From a checkpoint of a small mixture-of-experts model trained on Wikipedia: width 160, a variant of Adam for the experts.
Below are experts of layer 6 (counted from 0) of a mixture-of-experts language model. Rows are named router (the router's row for the expert), up (a neuron's input weights, with its number), down (a neuron's output weights, with its number) and show model dimensions 0-159. Each number is 50 + 10 x the weight over its row's rms, rounded and kept within 0 to 99.
After each expert's rows: a language model's description of what the expert responds to; "mostly gets" lists some tokens that are sent to it at least half of the time. This comes from a sample of Wikipedia text that the model never trained on.

# expert 14
router:38 62 37 64 62 55 40 51 56 41 61 57 46 39 32 31 31 49 57 45 59 26 48 57 53 36 40 55 33 38 42 55 56 37 49 49 61 33 59 61 32 47 38 44 28 39 40 64 53 53 41 50 42 47 53 50 41 50 62 62 56 27 38 58 65 72 52 40 47 52 61 40 48 40 58 41 54 52 33 53 61 37 51 65 53 48 37 38 40 57 43 63 53 48 42 47 44 60 60 44 48 39 45 42 45 63 80 59 47 64 56 45 35 56 57 63 43 52 56 43 65 37 59 42 51 55 47 54 49 48 61 52 43 50 49 49 47 69 49 47 43 35 46 48 41 61 42 46 55 66 31 49 34 43 56 49 52 56 46 34
up1:48 53 42 47 54 45 56 38 37 62 54 53 43 80 47 55 58 53 60 39 43 62 53 53 54 52 48 55 53 46 52 57 47 35 55 52 48 58 55 31 47 43 56 66 68 68 48 42 56 43 63 55 35 39 39 47 47 45 52 55 36 53 45 53 55 45 43 47 53 19 48 39 60 56 46 33 71 35 50 54 41 71 37 43 46 29 43 46 51 42 64 50 52 27 49 56 48 47 42 46 61 68 78 41 42 60 32 47 64 42 59 36 51 33 50 63 31 61 59 57 53 44 53 51 54 44 48 68 55 62 57 59 49 41 53 39 38 59 45 47 59 48 53 55 69 57 67 60 48 42 56 51 43 45 53 47 29 37 57 51
down1:45 44 58 58 52 46 50 47 55 30 62 48 59 54 51 33 57 55 53 32 50 34 55 37 51 30 44 49 47 41 37 53 62 63 56 66 40 48 42 47 60 21 54 58 47 45 45 44 45 46 53 44 35 45 58 49 64 63 66 36 58 32 58 34 38 51 55 38 55 44 52 43 54 40 53 40 48 54 47 40 51 52 27 51 37 52 74 47 46 34 40 35 40 41 51 66 49 63 60 54 28 58 56 61 55 65 53 38 52 51 60 46 38 46 60 52 71 46 47 48 44 40 62 59 39 39 48 56 64 46 32 42 46 67 60 38 42 48 48 45 50 48 61 50 57 73 64 47 49 51 34 54 49 28 42 53 54 61 37 41
What it handles: Object pronouns, clause-final names. Object pronouns and name endings closing a clause in plot and biography text, such as him, them, it, again, Marylou.
mostly gets: " him", " them", " there", " it", " again", " died"

# expert 30
router:40 59 52 47 50 62 37 50 44 40 54 37 46 52 43 48 25 33 57 44 43 33 46 62 40 43 54 55 32 48 37 49 57 47 51 44 82 43 56 37 29 59 43 47 49 46 49 46 59 61 56 47 38 38 41 58 35 51 51 51 44 51 38 48 66 70 32 36 49 56 57 33 63 43 59 51 69 45 37 37 54 57 47 62 40 42 54 52 24 57 44 74 59 44 41 40 34 48 61 50 44 39 49 59 49 52 54 47 65 49 51 28 42 49 48 58 40 49 67 43 61 33 60 39 53 55 52 59 51 63 66 51 33 42 36 57 30 56 53 60 55 37 43 56 48 52 41 58 48 52 55 46 42 42 52 44 60 58 63 50
up4:47 48 36 59 52 54 46 37 63 44 62 47 40 52 56 54 37 48 46 34 50 48 63 32 54 64 63 55 71 53 59 44 46 43 41 54 37 50 53 65 70 35 50 59 38 59 65 60 56 67 60 61 55 31 39 49 54 33 52 75 41 39 38 47 54 67 40 62 53 45 49 57 50 60 68 50 41 45 36 68 50 47 44 47 54 77 51 54 31 53 52 43 66 51 44 46 52 39 59 54 53 51 53 58 52 38 47 50 53 62 54 46 32 48 60 51 31 53 25 54 49 59 54 49 68 31 48 50 58 54 33 42 54 57 25 55 41 61 34 46 47 60 42 43 44 53 63 45 46 51 56 42 56 30 52 55 38 50 54 52
down4:52 59 66 49 47 69 44 47 57 41 60 54 59 57 52 52 39 54 53 65 37 54 50 46 55 64 54 57 56 46 42 26 37 45 57 37 49 51 50 27 50 51 38 70 56 59 55 47 39 47 57 65 41 65 56 41 43 57 51 62 50 41 65 65 49 44 57 42 70 59 50 60 38 60 53 43 60 47 57 59 51 66 47 61 60 55 54 50 41 64 43 40 46 40 37 76 51 38 34 56 35 58 44 51 51 37 52 62 69 63 63 51 40 27 49 60 54 42 50 57 36 53 36 55 44 41 59 64 32 52 48 29 53 46 44 37 43 69 49 67 59 52 39 60 49 38 52 39 60 60 67 57 55 38 59 61 47 39 47 55
What it handles: G and Sc word starts. Word-initial g, G, sc, Sc pieces, as in games, gain, generally, Scotty, Sck, often in sports stats and election tables.
mostly gets: " g", " Sc", " sc", " G", "G", " rece"

# expert 61
router:37 52 44 50 53 65 53 56 59 49 55 33 51 46 33 32 38 44 47 50 55 47 55 56 51 34 44 58 36 39 41 58 63 32 48 49 83 45 67 54 50 59 36 32 35 46 49 51 53 49 36 56 54 47 42 53 30 49 41 62 47 42 43 60 67 62 39 53 49 43 55 56 57 39 39 42 52 43 52 42 45 47 54 69 51 42 27 40 32 41 42 65 56 50 53 31 50 55 63 50 39 40 48 43 28 60 46 53 46 43 63 33 53 41 58 56 37 53 59 30 61 42 50 30 45 61 46 71 49 53 55 51 43 32 40 52 40 65 54 55 54 44 47 56 47 38 40 60 56 48 52 39 27 56 53 41 49 36 41 54
up0:56 52 70 58 49 52 75 49 63 56 54 60 55 43 58 45 65 51 44 42 40 65 52 46 57 65 48 52 52 51 27 43 41 55 37 42 63 55 68 47 38 44 55 46 56 54 45 61 62 50 50 44 62 36 62 38 56 51 49 47 61 53 48 51 54 64 51 62 59 66 44 62 53 58 63 73 54 49 46 50 47 45 52 52 48 46 38 40 53 53 59 55 57 41 55 56 41 45 71 41 55 48 40 27 41 55 48 52 41 47 34 39 53 64 72 44 52 34 42 56 46 29 46 36 27 51 49 49 52 58 34 39 69 38 34 66 43 60 51 45 68 48 50 53 60 49 52 40 34 43 51 28 49 36 45 68 64 47 39 32
down0:49 55 38 44 49 39 45 39 42 62 64 42 54 35 63 40 73 42 44 56 53 59 58 44 39 49 46 53 53 68 65 47 35 53 22 55 43 53 63 36 56 65 53 44 47 56 35 61 38 53 47 47 45 50 49 47 38 40 43 48 52 35 59 37 50 51 62 38 52 41 48 45 55 63 41 49 34 41 45 55 61 62 51 45 52 59 50 72 64 31 55 66 45 63 35 33 43 24 55 51 52 50 23 55 50 49 59 59 48 42 48 45 46 47 54 46 52 74 63 41 52 45 32 58 56 49 52 47 72 47 66 50 50 39 29 46 62 60 53 64 37 44 67 52 53 46 56 61 47 33 50 50 50 64 58 59 53 56 57 58
What it handles: Latin prefixes pre/pro/trans. Word-opening prefix pieces pre, pro, trans, sup, sub, sur, as in previous, Province, Prefecture, Transit, Premier.
mostly gets: " pre", " Pro", " pro", " trans", " prov", " Sup"

# expert 54
router:43 49 52 47 44 47 43 63 51 46 53 48 49 43 32 39 32 39 50 27 43 35 49 52 45 35 46 53 37 37 44 45 68 33 51 48 71 33 60 56 45 53 47 58 47 45 42 68 63 53 46 47 48 48 40 57 33 43 53 48 57 40 42 56 60 68 45 49 44 50 51 48 39 46 54 36 64 33 39 51 43 56 57 51 36 36 43 39 55 65 31 53 71 56 37 45 34 62 47 42 41 41 42 46 42 58 70 60 65 43 57 44 51 51 50 66 29 59 60 32 64 31 59 46 57 47 44 64 57 53 52 51 38 37 55 47 44 71 32 61 45 42 41 53 49 61 38 64 60 51 42 51 46 42 72 39 55 49 49 40
up2:57 48 57 50 50 34 58 51 44 47 75 41 56 48 41 60 63 31 56 62 65 42 50 56 59 44 51 40 55 20 58 52 29 63 61 51 55 51 54 47 44 56 58 50 47 22 50 56 67 40 54 46 76 55 55 53 58 48 56 57 35 58 42 66 46 42 49 48 47 55 52 53 53 54 65 50 53 50 63 50 36 56 44 41 40 45 43 27 57 59 35 34 50 54 66 29 56 50 54 25 65 42 48 37 35 66 41 51 70 50 60 55 51 65 58 43 44 68 55 54 71 50 48 49 44 51 38 49 49 44 43 45 49 48 47 52 59 37 60 49 41 60 72 51 49 43 58 40 38 41 39 41 53 62 47 61 53 53 52 57
down2:37 69 45 62 47 76 77 39 49 58 50 48 41 65 41 35 46 53 49 53 65 43 41 48 60 54 61 50 49 41 53 47 52 55 67 66 54 67 61 43 56 27 57 52 50 52 41 58 46 34 51 61 69 42 61 56 47 47 58 47 58 58 51 35 54 68 37 45 31 46 58 53 62 44 50 65 65 32 49 48 51 45 66 54 63 52 56 49 49 55 55 40 44 50 45 52 55 55 51 48 38 31 49 45 46 37 43 53 55 43 63 68 37 47 45 62 52 50 51 51 24 67 48 39 67 42 52 42 63 47 68 43 43 61 51 59 58 29 60 61 39 60 49 49 43 63 50 53 54 52 57 47 39 40 55 46 66 43 69 59
What it handles: -ing suffix. The suffix ing and related endings like ating, anding, finishing a word, as in Printing, Commanding, participating, covering.
mostly gets: "ing", " building", "iving", "ating", "ling", "anding"

# expert 63
router:44 52 49 44 66 50 42 47 66 51 49 42 41 41 45 41 52 39 69 32 41 38 35 57 51 43 47 51 42 33 45 57 56 43 39 49 63 46 51 55 41 63 43 51 29 47 52 59 65 42 42 50 42 40 43 54 38 56 58 43 46 38 29 61 67 58 54 49 64 39 61 42 51 50 60 49 53 44 46 60 61 49 51 47 29 50 43 47 31 49 44 78 54 53 21 37 42 57 68 37 42 53 49 37 36 70 67 50 66 47 61 44 40 52 57 57 46 43 49 48 56 38 65 47 59 45 40 63 56 65 70 57 53 39 42 39 41 61 45 59 55 45 39 70 49 50 43 56 45 59 51 33 48 36 55 43 63 34 48 52
up0:43 42 41 25 53 43 55 68 54 28 47 35 55 33 41 29 35 40 53 57 38 29 61 59 50 53 48 54 64 61 51 51 53 51 60 45 65 38 35 52 56 45 28 59 38 64 62 46 31 35 60 42 66 51 41 58 55 39 37 67 52 47 33 56 57 50 62 45 56 53 39 48 56 38 49 57 50 38 51 65 48 32 46 52 37 51 55 63 37 49 44 57 50 35 41 37 34 51 58 64 35 43 55 38 49 48 45 66 40 31 47 60 58 33 57 61 57 58 49 48 43 49 56 54 39 37 52 43 49 73 62 45 47 56 61 57 55 53 56 47 33 52 45 48 44 40 36 53 44 46 49 59 52 53 53 38 49 68 40 54
down0:52 59 46 50 28 49 62 42 55 66 39 42 41 45 59 35 38 51 51 48 53 47 45 63 72 55 60 58 38 30 43 51 68 43 35 47 68 45 55 56 30 39 50 61 53 49 46 58 67 53 64 71 55 56 56 50 50 61 43 39 43 45 51 65 21 41 33 57 64 43 51 53 45 55 74 48 47 70 64 67 62 51 46 38 54 52 55 52 62 39 55 38 52 49 31 51 53 47 65 51 50 45 46 37 44 44 36 53 64 50 37 44 49 44 50 37 46 45 56 52 35 58 52 53 46 43 54 53 61 70 48 42 33 52 52 65 47 56 49 47 45 49 69 57 50 53 32 50 41 62 42 41 63 48 48 66 53 36 72 46
What it handles: Modal verbs before bare verbs. Modals and to right before a bare verb, typically be or have, such as can be accessed, may refer to, could be released, also.
mostly gets: " can", " would", " could", " may", " will", " have"

# expert 51
router:38 73 49 54 58 51 56 41 57 52 45 42 47 42 33 42 31 45 52 41 35 29 45 62 45 37 46 62 48 34 47 44 58 41 41 39 60 42 71 41 32 64 50 48 44 45 38 51 60 47 50 44 43 41 45 48 38 57 59 61 49 38 42 56 61 62 47 49 63 41 63 36 62 39 52 48 77 32 40 55 49 56 53 63 39 47 44 41 48 63 51 52 63 39 39 49 48 56 54 50 43 34 42 39 32 71 70 53 55 54 57 42 44 55 56 67 39 58 51 43 52 31 53 21 60 49 46 60 43 54 56 54 42 42 40 47 34 48 56 57 56 48 44 57 47 54 22 57 58 51 44 36 43 52 53 31 49 39 53 39
up0:56 30 39 49 45 51 47 40 50 61 50 51 44 43 61 51 29 54 51 49 49 63 63 65 43 45 49 55 58 47 42 62 38 53 30 54 48 54 48 44 53 23 29 58 49 54 68 60 51 64 62 45 35 43 45 59 49 52 41 50 67 50 35 54 47 55 67 37 58 38 39 37 58 37 38 45 67 61 36 41 42 55 42 39 53 38 54 61 51 57 37 44 48 30 46 61 54 51 41 56 56 62 69 66 52 60 29 48 42 59 48 35 32 54 62 61 44 55 40 42 47 57 64 52 66 36 49 43 67 35 58 63 50 62 34 52 38 51 49 42 66 53 45 39 66 55 53 64 50 40 46 51 52 43 45 44 63 47 38 63
down0:49 43 51 48 48 61 54 66 61 50 52 44 56 75 58 51 40 37 44 47 48 45 51 55 42 58 52 61 65 45 50 65 49 50 32 65 34 36 34 54 43 52 38 37 29 40 69 40 45 61 50 67 53 59 68 46 49 58 36 60 47 62 35 62 36 35 50 62 31 44 49 55 72 45 43 50 51 46 43 44 46 57 35 45 53 36 39 64 55 50 38 24 51 44 49 43 46 70 58 53 61 50 56 58 50 66 57 52 57 65 62 59 57 50 56 62 33 41 36 57 53 53 68 64 43 43 39 47 35 50 54 61 52 53 47 33 49 44 40 54 48 53 37 43 62 41 53 67 35 43 64 66 49 61 48 36 55 54 52 51
What it handles: Country codes and separators. Last letters of three-letter country codes before place or player names (ITA, ROU, SWE, USA), plus pipes and dashes in tables and lists.
mostly gets: " USA", "RA", "US"

# expert 40
router:45 63 44 59 60 56 41 50 66 53 61 45 57 55 39 33 48 41 65 37 48 38 43 60 39 54 48 42 37 39 34 42 45 43 41 39 77 38 48 58 45 64 39 50 40 42 47 62 67 38 39 61 59 47 36 69 45 48 53 50 65 43 45 54 59 56 37 44 59 39 63 46 48 40 53 41 56 49 39 57 39 47 54 55 37 53 48 39 35 39 40 81 67 50 38 47 41 45 64 40 54 56 41 37 20 53 52 56 54 55 62 38 46 54 61 65 39 47 62 35 57 43 66 32 47 47 53 56 44 59 51 57 53 41 24 38 59 47 49 50 40 32 49 53 45 44 39 64 61 54 51 38 50 51 53 51 54 50 42 53
up3:50 51 57 45 57 29 52 47 65 37 48 54 54 51 39 30 54 35 55 44 19 31 59 46 47 40 50 51 35 54 34 51 45 47 51 73 46 30 48 49 33 66 37 57 43 53 51 46 45 41 44 52 34 42 62 56 63 56 40 38 60 48 40 47 39 52 59 42 55 48 42 52 58 46 46 38 54 53 43 54 72 40 56 60 31 52 54 75 50 50 69 74 61 56 43 50 62 52 49 39 51 60 61 53 44 60 47 56 53 53 53 62 49 55 47 59 70 49 42 50 27 36 40 52 53 49 37 58 60 56 34 46 60 39 47 44 54 51 58 50 55 55 59 61 49 42 45 46 56 72 64 43 64 46 42 40 72 39 47 61
down3:61 43 43 52 50 53 46 67 58 52 42 41 58 49 58 68 56 40 42 41 60 46 56 33 30 51 53 51 51 41 53 70 58 36 32 33 54 74 47 43 59 51 47 43 48 55 52 63 59 37 45 46 45 56 38 58 55 56 27 38 31 49 49 45 33 48 45 45 58 57 30 71 55 56 61 40 47 49 59 40 49 52 41 60 51 37 77 64 57 35 53 44 59 46 50 36 36 48 49 35 40 43 60 49 45 49 43 61 62 42 32 49 60 36 44 70 44 59 46 70 61 48 34 51 59 63 55 33 56 54 53 42 66 55 54 77 50 50 59 46 52 60 60 54 40 43 57 47 43 64 48 49 47 51 59 50 60 55 35 59
What it handles: Latinate verb stems. Stem pieces of Latinate verbs before -ate or -ation endings, e.g. cre-ated, inaug-ur-ated, elim-in-ated, rel, oper, educ, consid.
mostly gets: " cre", " rel", " repl", " educ", " oper", "omin"

# expert 23
router:46 67 43 61 61 48 42 60 61 52 50 51 39 43 32 41 47 41 54 50 39 35 59 64 39 55 52 48 40 38 33 38 52 45 35 38 71 45 56 47 39 51 51 47 47 46 51 51 45 55 59 55 42 39 33 68 31 49 66 52 52 51 30 55 66 50 49 37 52 55 61 33 46 31 57 45 56 54 40 53 61 45 50 53 34 56 52 53 31 59 25 55 55 57 43 35 44 51 56 53 52 48 43 51 28 47 65 49 61 42 53 32 37 47 56 40 38 53 64 43 61 44 69 49 49 59 61 71 60 53 76 51 34 53 36 57 45 52 39 52 54 46 56 60 53 47 37 68 52 61 31 40 42 51 54 42 53 32 63 49
up4:56 48 44 65 55 63 63 50 61 72 38 35 40 29 45 39 49 62 63 51 36 37 51 40 51 42 46 65 28 63 56 41 46 55 43 41 47 49 52 52 51 55 47 33 34 62 36 57 38 44 47 38 76 56 48 53 54 35 42 44 67 49 72 48 43 57 34 71 46 51 53 53 45 42 53 48 64 51 45 56 72 41 47 29 54 56 40 45 61 52 55 49 53 33 59 39 52 50 43 54 54 45 45 54 50 43 38 50 45 72 57 55 44 59 65 42 46 37 59 43 40 62 53 54 62 44 54 57 43 58 49 56 40 47 46 42 43 50 58 45 28 41 55 70 28 40 44 41 42 60 71 57 52 43 58 60 64 56 44 54
down4:68 56 74 59 37 53 43 33 50 52 57 37 51 60 59 54 55 49 49 63 43 53 67 30 43 61 51 38 43 32 43 49 52 58 60 64 45 45 53 46 45 60 51 46 63 62 58 54 38 31 38 31 61 66 32 58 66 41 44 50 54 42 63 66 40 46 63 59 37 55 39 55 52 49 44 56 28 29 65 39 57 39 35 54 53 66 45 46 48 57 42 55 44 48 64 56 60 41 46 54 55 39 41 37 53 50 57 32 29 46 39 58 41 48 33 45 37 48 54 60 51 48 44 56 52 56 38 64 45 35 44 45 56 43 47 54 40 53 45 72 50 36 47 60 63 61 42 66 41 53 57 52 51 56 46 40 67 45 55 43
What it handles: Music chart fragments. Word pieces inside album, song and chart names in discography tables, such as W-all-onia, T-op, Billboard, plus slalom in ski results.
mostly gets: " ent", " sl", " count", " All", " t", " Count"

# expert 37
router:45 61 45 50 56 66 49 46 59 58 46 47 49 45 39 32 38 44 60 30 60 34 43 62 40 47 40 38 35 39 56 37 54 51 39 32 67 36 52 52 41 48 48 41 25 47 35 49 60 52 38 54 49 36 40 38 36 44 78 57 59 45 48 69 64 51 45 37 56 49 68 41 45 38 62 41 57 25 44 49 48 49 55 53 38 52 46 39 47 58 34 65 73 42 36 33 43 56 58 38 38 47 58 52 42 55 60 52 54 44 63 53 38 41 54 58 32 59 56 32 57 47 59 39 49 53 39 63 54 47 58 52 42 40 47 54 47 68 51 57 48 30 48 53 43 56 42 46 57 42 41 47 38 39 52 52 48 48 66 44
up3:69 44 48 43 47 46 32 49 44 51 64 62 62 36 38 53 39 47 47 44 65 71 46 52 50 44 41 64 48 53 46 56 46 49 43 37 47 58 48 48 59 65 36 43 59 46 47 73 52 49 50 53 52 54 63 69 43 65 66 47 44 58 45 27 36 62 64 50 69 43 35 35 60 48 63 31 53 44 38 44 33 59 28 44 58 49 58 53 58 62 60 50 50 47 52 61 40 48 74 50 56 59 41 35 38 58 53 48 47 48 41 48 55 58 43 51 47 53 44 50 61 42 52 57 46 58 56 37 63 48 52 58 50 64 43 68 30 30 53 41 42 62 47 72 68 39 54 41 53 55 58 35 52 53 56 47 57 33 38 36
down3:40 38 68 44 62 58 41 52 40 29 50 75 55 58 42 45 63 36 46 60 45 50 50 62 52 56 39 58 63 57 42 47 47 41 41 47 56 48 44 27 44 58 57 53 60 38 62 48 40 50 58 60 54 66 52 75 41 55 58 58 42 55 40 42 43 58 58 54 50 48 57 39 44 41 48 45 58 56 41 62 61 43 57 42 52 40 46 46 49 69 62 64 43 66 44 40 36 66 58 52 44 54 40 45 54 70 60 68 63 47 61 59 49 67 62 61 41 42 31 60 53 58 46 56 62 37 78 64 65 51 39 62 77 40 45 45 52 42 57 44 52 51 59 46 49 55 55 46 53 59 69 60 44 41 47 44 46 44 57 67
What it handles: Noun endings after articles. Final pieces or whole singular nouns after a or an, such as entity, document, member, species, system, often followed by of.
mostly gets: "ician", " member", " player", " company", "ument", " service"

# expert 43
router:39 56 48 60 60 55 49 52 46 59 62 53 48 32 39 43 42 29 53 47 52 49 48 48 45 45 53 51 40 28 42 56 56 39 41 40 78 41 73 57 53 57 44 33 50 53 49 48 45 52 41 46 41 57 34 43 27 44 45 65 61 41 49 63 61 72 46 46 41 42 46 36 53 47 41 33 51 50 53 47 57 51 56 69 47 51 38 33 50 53 38 69 56 47 50 28 46 55 54 44 35 41 53 53 38 70 51 63 60 41 60 38 42 53 48 45 48 38 66 34 50 44 56 35 61 63 42 75 46 48 66 55 28 33 46 52 44 62 46 60 57 39 45 58 46 45 42 65 61 52 41 32 41 48 55 42 52 49 51 56
up5:53 62 41 49 45 70 58 66 33 36 40 47 50 59 63 37 52 45 55 51 54 60 37 69 38 44 36 56 47 56 40 60 74 36 34 51 49 44 34 52 58 62 50 28 38 54 57 69 47 33 59 43 63 45 47 40 53 60 45 59 48 60 70 52 56 56 49 51 58 74 60 47 60 45 50 40 47 62 58 34 43 45 30 70 50 50 57 45 62 53 47 47 48 59 43 39 59 47 65 48 63 49 41 55 48 54 58 57 39 58 59 54 39 62 38 49 45 29 61 60 47 49 45 40 38 42 54 67 57 59 33 39 46 38 41 66 45 58 49 49 58 63 55 59 50 55 60 69 31 40 63 58 53 51 33 46 52 57 51 56
down5:48 43 79 37 36 32 46 49 47 45 24 41 48 52 48 49 42 62 43 76 48 39 45 40 58 35 45 41 43 67 24 58 62 30 44 39 53 35 46 58 32 42 57 55 42 51 63 55 60 62 58 49 54 36 50 49 44 56 43 61 53 49 48 53 55 77 49 52 49 62 60 70 61 42 48 50 38 43 48 43 49 42 31 45 51 50 44 41 58 34 63 53 40 53 56 45 38 52 48 54 42 47 30 42 54 55 61 55 56 54 62 50 43 63 38 52 53 43 63 69 45 36 37 52 69 38 38 43 49 62 50 55 43 47 39 66 45 52 59 50 46 55 46 39 44 38 44 44 42 58 54 62 63 64 36 51 51 56 43 37
What it handles: Word starts pro/char/in. Word-opening pieces such as pro, charac, char, In, completed by ter or cess, as in characters, proceed, Prohibition, counsel.
mostly gets: " pro", " Char", " charac", " char", " Pro", " bet"

# expert 11
router:40 61 37 50 53 50 54 59 45 53 50 46 53 49 41 34 49 38 72 40 45 39 30 62 38 49 45 50 24 40 43 55 61 43 42 55 57 49 55 48 40 57 53 41 41 49 54 72 60 50 47 44 51 45 47 49 34 63 63 51 48 36 31 52 55 56 41 43 56 36 70 34 63 43 47 52 56 47 49 59 56 59 59 49 35 48 44 40 46 50 38 71 61 54 31 44 39 52 69 49 45 50 50 50 47 72 70 52 60 57 65 36 30 61 61 60 46 44 60 40 65 34 78 36 61 59 44 57 48 61 66 53 44 40 44 38 45 60 47 64 56 37 44 49 44 58 35 51 57 44 43 40 44 42 60 35 56 50 45 57
up4:54 36 75 68 57 51 46 53 47 68 43 50 50 55 47 49 35 62 51 46 53 49 39 58 48 29 58 53 66 63 58 38 46 62 34 50 50 32 41 37 59 38 61 39 63 56 29 41 31 49 56 52 51 47 49 41 79 55 49 50 38 58 49 28 59 62 40 64 25 69 66 52 60 37 50 55 59 54 54 54 50 55 54 46 38 34 42 51 58 41 51 55 61 40 28 52 54 58 44 41 61 57 52 56 48 43 39 58 54 57 44 45 55 48 57 51 42 37 47 35 51 45 66 53 57 42 48 53 44 43 48 42 63 50 43 36 65 40 43 46 35 55 66 45 48 59 39 45 27 45 53 51 38 34 41 50 41 55 66 51
down4:53 32 59 53 51 39 54 37 28 57 55 54 51 36 30 53 32 49 48 57 50 56 40 41 65 52 68 50 52 36 45 34 52 59 54 45 40 48 54 51 57 30 39 38 57 43 65 57 53 40 49 65 59 36 67 58 66 54 47 50 59 41 69 30 43 42 61 47 31 42 47 52 58 25 50 44 46 53 43 61 39 42 41 64 56 51 49 39 48 33 45 39 59 50 50 58 52 70 47 46 38 62 46 60 63 29 54 27 40 70 39 44 63 42 44 60 59 43 50 46 61 65 53 62 57 47 50 38 55 49 56 63 50 53 38 42 42 50 57 39 48 29 47 49 53 59 47 34 47 62 48 38 39 48 55 41 47 52 65 57
What it handles: Verbs after subjects. Auxiliaries and main verbs right after a subject noun or pronoun in narrative prose, such as had, has, would, could, did.
mostly gets: " had", " would", " has", " have", " could", " did"

# expert 59
router:51 56 29 57 51 40 58 48 70 47 44 43 67 32 45 46 46 39 54 30 50 42 42 55 48 46 37 47 40 42 37 54 51 45 43 48 63 35 54 46 31 50 41 52 36 33 45 73 54 46 47 58 52 40 48 56 40 57 57 63 57 25 36 54 61 56 41 52 53 51 60 44 40 30 49 42 58 46 37 47 42 54 53 58 47 56 47 53 51 68 35 58 53 51 46 46 41 64 50 40 43 30 44 53 40 56 74 70 64 48 52 41 38 50 36 66 45 62 70 29 54 50 55 52 46 52 52 70 56 46 65 50 47 48 36 52 37 54 40 69 49 45 37 53 50 40 45 48 65 52 58 49 32 43 74 38 43 40 51 45
up2:61 60 56 54 51 43 32 46 44 62 45 57 46 38 42 48 48 59 28 41 42 58 45 43 38 65 50 44 47 67 47 55 53 45 53 47 43 34 63 53 65 60 57 39 47 49 66 46 38 58 39 56 60 58 47 55 59 51 45 45 57 46 70 43 52 29 57 58 46 46 56 60 42 48 62 57 57 66 48 37 45 50 55 37 57 44 53 36 45 38 48 34 30 54 48 38 37 47 31 40 51 78 45 49 55 50 72 24 31 46 52 49 46 45 61 48 62 50 40 52 62 50 44 48 62 58 58 57 41 25 46 35 38 51 38 57 46 45 49 66 59 39 53 57 30 46 39 46 42 58 52 69 28 67 45 54 61 49 50 37
down2:58 52 47 59 55 35 62 66 46 51 56 50 48 59 61 48 55 40 57 44 46 32 39 54 44 56 40 74 39 44 46 51 35 42 48 40 77 51 49 44 58 37 65 42 52 38 48 58 52 32 49 60 40 35 82 68 52 38 34 59 46 62 67 69 54 36 38 53 57 53 57 67 56 42 65 51 38 56 42 47 65 44 37 63 59 50 48 58 46 26 55 46 55 69 46 38 58 47 62 49 40 46 55 47 43 51 59 61 39 53 48 49 42 56 37 54 53 51 60 53 43 42 55 55 48 57 43 54 44 61 29 41 58 61 58 70 49 39 53 58 52 40 52 41 49 57 76 30 56 59 43 57 44 52 54 40 41 51 49 54
What it handles: Word endings after under. Final noun pieces, often after under or the, such as section, Polish, age, use, service, Ottoman, battle.
mostly gets: " age", " use", "raft", " service", " power", "ivision"

# expert 15
router:41 61 36 61 52 54 55 42 61 71 61 43 39 49 33 43 31 49 59 48 41 48 31 69 33 39 37 58 43 32 35 53 57 47 36 38 59 39 50 59 43 55 47 43 34 53 50 60 61 48 43 53 42 38 48 70 32 41 59 57 56 39 35 63 64 57 49 43 51 42 55 37 59 37 52 44 70 39 39 58 46 54 47 55 41 45 37 50 41 50 37 51 46 45 49 27 38 55 57 36 49 46 35 41 34 66 61 55 50 48 55 42 48 53 51 58 40 50 58 30 59 43 75 39 65 50 44 55 49 49 60 53 47 55 44 44 37 68 47 61 55 40 39 58 56 59 33 64 56 40 51 44 39 40 57 29 48 44 47 49
up5:56 41 53 66 44 51 58 37 35 64 41 44 71 44 49 51 48 53 54 53 53 52 40 43 50 48 54 50 58 68 51 54 49 53 58 48 55 53 57 54 62 32 40 57 36 58 52 70 67 51 51 44 60 60 39 58 48 56 64 48 48 51 51 53 46 54 59 30 44 38 47 38 62 60 40 50 53 56 53 19 53 54 54 41 66 39 35 31 57 43 48 52 39 54 44 33 54 30 30 46 47 50 39 71 58 58 45 52 55 61 56 53 49 22 64 38 42 56 61 43 70 62 61 42 55 44 47 49 47 45 53 64 53 59 57 63 40 48 54 48 45 43 34 66 50 45 21 60 68 48 34 60 61 39 58 50 58 52 42 45
down5:62 39 66 52 36 44 57 50 35 42 56 45 60 37 37 49 64 53 49 56 62 49 48 39 35 54 52 57 73 57 56 53 57 38 46 65 48 39 66 50 35 40 36 59 27 50 61 48 52 38 53 66 41 67 51 52 50 50 58 64 49 36 48 43 40 57 61 57 55 50 35 51 67 58 35 39 55 54 55 42 35 40 58 63 59 33 52 39 46 51 63 30 46 64 58 57 45 55 33 58 54 47 37 52 48 59 43 57 52 61 62 48 73 56 60 38 34 65 63 52 64 34 41 45 60 57 59 47 51 38 35 62 46 49 62 42 50 44 40 43 60 50 43 46 55 41 39 46 55 75 49 66 43 34 49 55 63 65 57 52
What it handles: Table cell separators. Pipe separators between cells in results and stats tables, especially after times or numbers, plus month names in dates such as June, October, December.
mostly gets: " June", " September", " November", " December", " October", " February"